{
  "d_expert": 32,
  "router_bias": true,
  "n_head": 8,
  "positions": "rope",
  "tie_embeddings": false,
  "parallel_block": false,
  "init_std_o": 0.0,
  "seq_len": 1024,
  "train_tokens": 1130000000
}
Below are experts of layer 9 (counted from 0) of a mixture-of-experts language model. Rows are named router (the router's row for the expert), gate (a neuron's input weights, with its number), up (a neuron's input weights, with its number) and show model dimensions 128-255. Each number is 500 + 50 x the weight over its row's rms, rounded and kept within 0 to 999. Numbers have three digits each.
Before each expert's rows: a language model's description of what the expert responds to. This comes from a sample of Wikipedia text that the model never trained on.

# expert 6
Description: Pipe and dash separators in wiki tables of sports results, standings and elections, plus section-heading equals signs and arrows.
router:560475554486557528474447606562483463507412492484532564499580502550615518501458532467523463505423542524502537625504550421459508460542438544559542547424499469490421494458550451454485471467553538435507497550492540571479529508429504454394545508464381514513541518533532465442516488462510491472470533432471436497602497501452515480496459398617350474576516508462479461565490446447548393652500
gate0:494489552436508412474442565483513524539517554479563487519493422484544469428463473523462538535567506511471493458577495463499468495444593434480474523480501500464513495473493583519529445546493478630496544464447553439508451513570477549434547460511492521578474521570551435424504573470528467428571465532549451519501472532496601549423543556487442496589454524563425456458455608514583521556486
up0:556441498486387481496487475440450563481513491435516521492512447460529517506466525526529522488564444645437545501512538521502471497399441471514447407482444547462501546483518453437447461542522462499460538481466475503502487549452475505515441423571489495421459589489527492605436492555467482451472463379594501551544440455476515512462531503527466486536559467490509435519487378552486444528566

# expert 62
Description: Final year digits and closing parentheses in dates and lists, such as 188-8, (7), 199-9, plus the piece ti inside words like mar-ti-al.
router:438537571491506472518487524489427440538393445509481513526502471639581486587572421563526479513504466595531367517480469505497479465462490460474507457441572515508536575515537501603436540542469514550574484399449547538436484544510487449533480423484515619563502657617490438485473535547521490479427478496539563544546543545529544557413470513514490476522425548525501546562479556471502401501617
gate0:421529619538433415474507588439482454422395479517467483459494518491507462428484478489480496469527531572515460529446440520469455472522473534454533674549553536525480567474503500440504487438502537546587416369432571524523517514537471507454512590473534495551461500497429521543528462447441504462552475598513510481505541491520504558551441516534441545415508498562599579478459531464528415449531
up0:475452547512410500617540470515491438533490536529505459488518447559475450609501567558465492430548502553563521546397595392544552444566527575450486530506524470510429548575497505548519485529437449446370545494459497540488451501481500468422452504497494572570537452560519546494526556463522417401424543458429468487611515461496480564493540618495537515492448556530559550460480485486402411505521

# expert 57
Description: Prepositions and the infinitive to that follow a verb or clause in narrative prose, such as to, at, in, on, until.
router:474525602485554553544520499454404565470523498469439483533595495528533522463445431528535514479426512520524482541519467490503475472544482493496537518501531502462551546497475478473612486506476419481511542558493585549442539537543601573404434551471528514537603460542434525531512550543557449621531512540582430455559493493526509592482439460581461547521500502525481468485551494534455497496463
gate0:471516561370488565507418528527468464560510381472578538476472531461581448510508518484473559503359591522529423530531489438579521503575518488534421487566544494442477510525530527453480449457559474441517513466533519411466492589588459551518442499541454534484504474515415537473459551492518385506434434474484536460540494536472495445501513435469456484520559551523529586522558595554522420542539
up0:484522562434478527450428510538502589478483535518474588483549561349471559582557436547604458421455518505465556368489457576489450480501504532543465475404526510465441559438470471491631465548447450431451440561458539463492482554405531554540558517575524506600457535488605513422558602491550457521507526496481522554508501485500453505552535539492501480443560548552486528453521545453495444478560

# expert 12
Description: Pipes and dashes opening a new table row or list item, often before titles, plus quote marks and words like entitled, titled, United.
router:593515540433527486433472621476446424554380439608507436469482398510531550535515471421497541527515482526563531565544517477531486491522466557495480577470459482460452444477494487479471486565484497495472431511506548514415534571474511531490465630453473517541491524476511481515503507513539456485420610479566437507550515478485579587474428362527404452516470457550516517535520482518504510637552
gate2:507520546515566533444489547580522585594471491505635584483493438539388519485503529513608503530580608541527534593517557484499482523421476598471498539500501383522498546447491457483497490503528510598531492531556557554460541554468516550501473523542421490486502517506601543512523589509583471475364481495568487489461523500593550448564450445524518476546552534547548641643488476435473502548485
up2:518484409481462495475496514486507482514479511518419539461372449505462422537457464589438497525482471569464532468471416417478460468464546503508526574463549489534485519517493501543573451599433475485474529559503587553465585518565575471479458536499499491520498495504421477529632466394476481459453503506532516498473494468563460485474524490513549496434472436502473581524425594437440504583445

# expert 52
Description: Closing punctuation ending sentences, list items or table rows, such as periods before paragraph breaks, ")." and final pipes.
router:447415620539577484448502563502538526518412414539403510475486409551618479465475567458526582580493524556572483552536501492512471392514452496497475497533532587489534535397535469491532528544553552501589529488468543568475554528524487530503443567461512477533503480587470499535502510452482524558440510586550542490535511517448526432481537464517478394539572461543547458442443436475501466523523
gate0:444475501401629440443473580559455450478541456488467548504516517423445512538504488473443452473404589542585557481626511524454505464437514487526540510561539622484464503454518520594454527451558535430506462505544456490540545510541459521417536473417438415630492485512586534495587525500498554427511524486486511532458467592467508520430564457533402444457486457499568509483467561453489608591442
up0:472474535428436538410359529526600496483474547464459458547478380491468418502598437390568536513477448476531484483539509482448522519495490415566537521521511450494514547521480515511434558357522463511549478431467434440565566463575522589497496510411478422542518583500470495519599496542545534504430521511401532506535497529464473528435458510466561499471510536371429481535520433547496598626478

# expert 33
Description: Field names at the start of infobox lines, such as Population, Occupations, Species, Genre, plus markdown table divider rows.
router:458514531515473421473491601467474414542516499566501495475465524521536496478378560495563605500561408600561470467447524469491503491532518421496480561483619527434410494488461524541506496561481438437493581415443549519502522567463430401517509535501456441524611484528536475546529455530485559465421562492457521473587492541473570459518377359579519485529506472453451547429552492518543390582544
gate4:492486481552619549431455592439495502466505446531462521506600466547540514532551590469456531477491419509503478435506435547471487584504495450531480547500507486555424583513476572491582518573537463477483568402455545417441592424424477522464639508472463433411480501525543424474593490491408586441578573525547566478537535542536441397505501509518389499366527592488550482494510495576494521555483
up4:507532540490445465589408514430523512505514509432592549429505504642475526532518438600488484553518468571475424509461533540574517496502549499422493604462520539514487491493528487482519444477448524465591498463440439499532526565567457485537545512471509575517505509478539466462390513611618541525461462410507641464493488498471504518489490534442564582416521487507512507435501413503524454407509

# expert 58
Description: Tokens in technical specifications, coordinates and figures before numbers and units, such as 47 mm quick-fire, screw, .30 caliber.
router:507520421513555484499494574425456458554516482525528528545506616500529484464462480574509499501474457561577491491509557517430552480524466507509500534515513440503467524490461544486475479547480455548550474392485432539448552487460490563497522547478464536519473445551522555587598413407549544470537557528445506498583498429553526522546455468604539448549533455426520512526445545410554455516555
gate2:488460421478553529508481387503486575528556540474494558527417579481561556516553485442460530524580419578567447476424581509534571505569502552479513497536525561463448515549438524513544405568496459494586514444548504465450509457478514453530505529562488479537515471566561387512469477529548601497558483507518542464586502445447519527540457472515433497523448552467530581478521511530548436524523
up2:551448480503522524512422487525537532474519506431421564552500587493543564468496523508596537497554463535522448513469527454500497532409596518517415535569505497387450524529510568513455627479483454431518470429454529461588454551442520532518554578473390307476489454446532564553530535519450518576492494469545472499617452520484463509538549495500497532457474521408518518469469552480509495549489

# expert 14
Description: Nouns for people, family and society ending a phrase before punctuation, such as men, father, children, women, market, workforce.
router:548569613538483473543435607521421510486454488596445471535508520502540509511486475560520453524520487553459508470471478498411480403486463505452523504456560489498444505460486448471565454560562528491525541477487475494449536572435517460494529516487549478509467475454454505468535614444572533483590596504541427541647573524439500507416436475628475497489479606441548523501489536437568564539573
gate0:533478537551554517431476521524495414570435494479419588557443546523515527520493432517488526503531435462495526506551628467551475443510578462511537482521405487531418572414508530486465469530509492420520436457509541494529472451582534372497452513508557433469536566458474520435514485493593398513588570454532416551558518517494546612475483539481468553539524541424487509451550501485522568537458
up0:486562481512507512504476529593528525515455502462558480455444414508455437492506487505542542540553482537471525531412496518541482547401596510560517534556511536460570456486459464411578593538476489432550456466517436509442500554462494482418514472555504399525506539493497587515472650575414469565497475533510454532556492483510483423531571544520432508401537556456478475557470488538550597500518

# expert 23
Description: Colons after infobox or taxonomy labels like Family: and Type strain:, table pipes, dashes, and odd mid-name fragments like it, pt.
router:486549496430474573497505508436528534449504540539498498561461537508521464453510473538453544518466501487508486552471566443463577441495497395492486434520466518448523533491550447502532546557494471494536410464540537469551524488476464478488510538351474519516566532548548477496476476415466491474482485448481458425586581466477592557407453384468448507538430451481463569503459479480500495531522
gate2:467568473520426622522478517556445612514444521503506552486550554567501505481397447475515515474510558545552548589511502499424520555393491514527527535514506506500515531444429562547582426548416384532545521595512482422605501445413450544510476478483476529516558511467579489515498385563471424558571479374533514466485459535471435548475519476516398483522480452470404519448501515489466514601481
up2:455488494449480455504495483498496587470449521517438514487499431640513511517447561526422460581496554527500562515438549465495559426447474448488522459434502498460551570503531527478453498477420500542432360509473553617489492499521547548575547458511511537481561487557525519538496525444534546523522375503541442525546560486460484442534523497493591485487540486519442563506397558547500474536517

# expert 28
Description: Heading words in infoboxes and section titles, such as History, career, Location, Coordinates, plus table divider rows and header markers.
router:499505606514540465584492604457523562465430410451442498439480533539479479534441540533556608479490490559490516514528491467506530434535456509479466485433575510512421515491495529500444548481528457480442528389524428545445640537512502507519505450477575462594518535534476365551428548403540492528462558509574494452481502487451630570516432534539373474524485506492454474446456471404422481503605
gate0:466506534524514434570427546497577477496568437450443565421463486498526426504539525391570577536521483476457522481493548416515470399464488499517457430549517506463524528497473484565530568518461475496558499448494479533534515583456445410507495486480550495492487526544492427554559548422462500488532502514468514495524551536449502540486497517535429510500540456481547483466543426539482458603590
up0:496442510459524500531624573422506511524509368485580529488462553489538489509524465475448470477551540548498516516529454507515466521557473505548461403453463503545453381527444514483399529520469544446506505439488579480535542476514417444453590485407469514419441572564566476545503463414463368469428417509625521574446520519511502487596501528571494515514509502560420494470513461463477393449454

# expert 8
Description: Word-final pieces ending in a vowel, often -a, -o, -us, in taxonomic lists, names and web domains, such as Mob-ula, Sund-ara, www.epa.ohio.
router:492503519469549552520562528421514517507504547538419495466459591627495452413518514500578574487425493492543402540497500498517511506533456530556533564558529555520469591452488508492425491596515446517528449384471526476394537453537509474493542458585519562577541515521537567566465520382422480517514567566522563560594476554557495527466475474534401538485516382459535568521451458564498408590577
gate0:526519553507489542513437483600518494464513566506490512530482609549388522412593480549496568482456535430566471492390437577426476474558488543576588406568423551524511546464447511557497544474441480452524387607561506499467483541601460446480499540498559519481565506504508517509448503486442482608543601483517535504537511495494518448398522511569487466487512467544466620527505515577491459615468
up0:473504438470511451465523463482432506483547587497537503478523474530468510522527708449578509506545483503503487581571467454567520524493507512455552492504505589475494537503501485493489523536561540588462468453474508606468540474420433440588407402382466469425512516562583520495487555511503518476500593451590530477499513438510435490538503497527506517366467543536597516551481532482435526496506

# expert 36
Description: Prepositions starting a noun phrase in prose, such as in, of, by, over, under, across, throughout, usually followed by the or a possessive.
router:525471496495538465554534487460475484528473541582503614461500544494556429505594519449514500494499497476585458570457520479604533500449488550502468485591469475456464508526478515484473440558445445453507388518441510507438538588482516531457478468469506502534521561450485584500536498499433534543443489502536425457504479463543536502454435528512471433511357404427536522504451528570523446559565
gate0:541466517560482489501534479575412525512488523455625573526519479518445491507579557466554509544511550470546491409532515471505391397565566487460460497483546586501495480563450534531587463483438352588452469471411384510489564526512475496395370506491492510499523606487523511495492555458426464477462456511519423505599543609492572514471493503479481517524480451459544584488483541546458577514545
up0:543435611419546408453454450529547453513463523407533537476554435436457570591531635477510532461550551500558529528477476511514473479444416469503518502488566540420460490450478533528423493449438494490491476479508532488484464484463383429446471419544472555455462490491442501482538535388483574568484562610542519491514432537595487501445499520510503432504512488385443525474554492564487543562500

# expert 30
Description: Final digits of years after 200, 201 or 199, especially in Olympic and championship results tables, plus words like medalist, freestyle, relay.
router:516562537516480512490450573434490385489415526498370578559429496514564435430499483507512420542488464493507518455498492507577580480497510517483431557423561516529453514514392493499508482494492541499505465500405498593397565523428539503393543489514522507557476474480546537529497521498483484466466514494490476401437518546566550458535461334519526410542513470428525536465494503418466453568524
gate2:522530505438487507456537539513513441492400578523508534489420423529406463424562569509506557517554415566454520482460565547531514498538472509579476525468470530437453540468526560448517515502447566510540575359410408468418499465495479548460561495508471446538552472543487581564447552563496434544503497563533484425614544539489516419551442427491457526402501529431574493476549537393511407457519
up2:505575522548480457596524487508543378398439552566470461437568383565523523463490539447621454520566523593461420469451580561491502449390452503519521521593451544523463567505458612523498530493478501481483468573468495520463552547463470415445489502518431499510486485473459500421511502518508509502542527523471368497512459521465472478481448444529584494424419490460526512479526393549456514514480

# expert 47
Description: Words like both, either, mainly, primarily, closely before a phrase, and pieces after Un- in German titles.
router:542533431516450515413550603568437469614436455494516484489554550515452526506578564526472571470472565568470486598416525512539517452446437501540453540463460539542477513568495488471515469471536515413519407487449549551425506506405455482433435575390552544546548555506463476461492545478521423470516507518567426415504470613557454527494458494495478492570472477450501470554379461511540448564594
gate0:480421497495582423403530534536389450504426444494497555461516514453591490505583569586404541479428490506440513530468417509454501497477520498553486560465500459438501467499564513539458556379499513319489499483509487501479384504552500596496511546474494448516459478499553535569554531498420535470500379500503463461511547595520438429583425531394465477501446419502545483565502523538479480465534
up0:534492530561456534553456529491601522551558535421448456467523491461428466566557576544552383422412528572516515404523507447553511563472481502650474425446503560474470590501450474467511491557534492527548483452457582448516565471571587421634584393507527441574540518499477569443463418524526509556509523394498419465576445496479492499490410516533532537553477542490503504553438517513537410504505

# expert 63
Description: Given and middle names within person names, such as David, George, Gustav, Enrique, often after a pipe or list dash.
router:454471603480494492449486531451466504476519457505479486393558502549516498476513537609492479492471502537639488533375462430496549478500411519637459532491557531506455471392496427537464515528505534539518424439508573569479541499482581462461490532515497569448617501471473469496541467503413480559487485523526473467564520563478534530463495342537480428516492457540498558571454437534588498507573
gate0:529396515549469497556470450460417524492502521447511477473491484526520458479427415581538517529546443533522604464471502460502509492399546503581468591456480499448507495483452441486470527583498497458603455598540503480467489428495481497412465542433507579538552518510612410453487552601405513526523424521539529477545576579584472505569586515497521463552429541546587614504523440518452426544571
up0:514450572497371511388493498489531537546508498483499593448573511420513480519554480500535415420567434465508578566564502473503630566468543469518480580499468543586453416449462498509464425500469544452541498510480468461509527460527479513458490467434494469470444500459604428493641486502525532579549450505573461450556489525536500549555484563470447513399463603584486507481473530538493513525475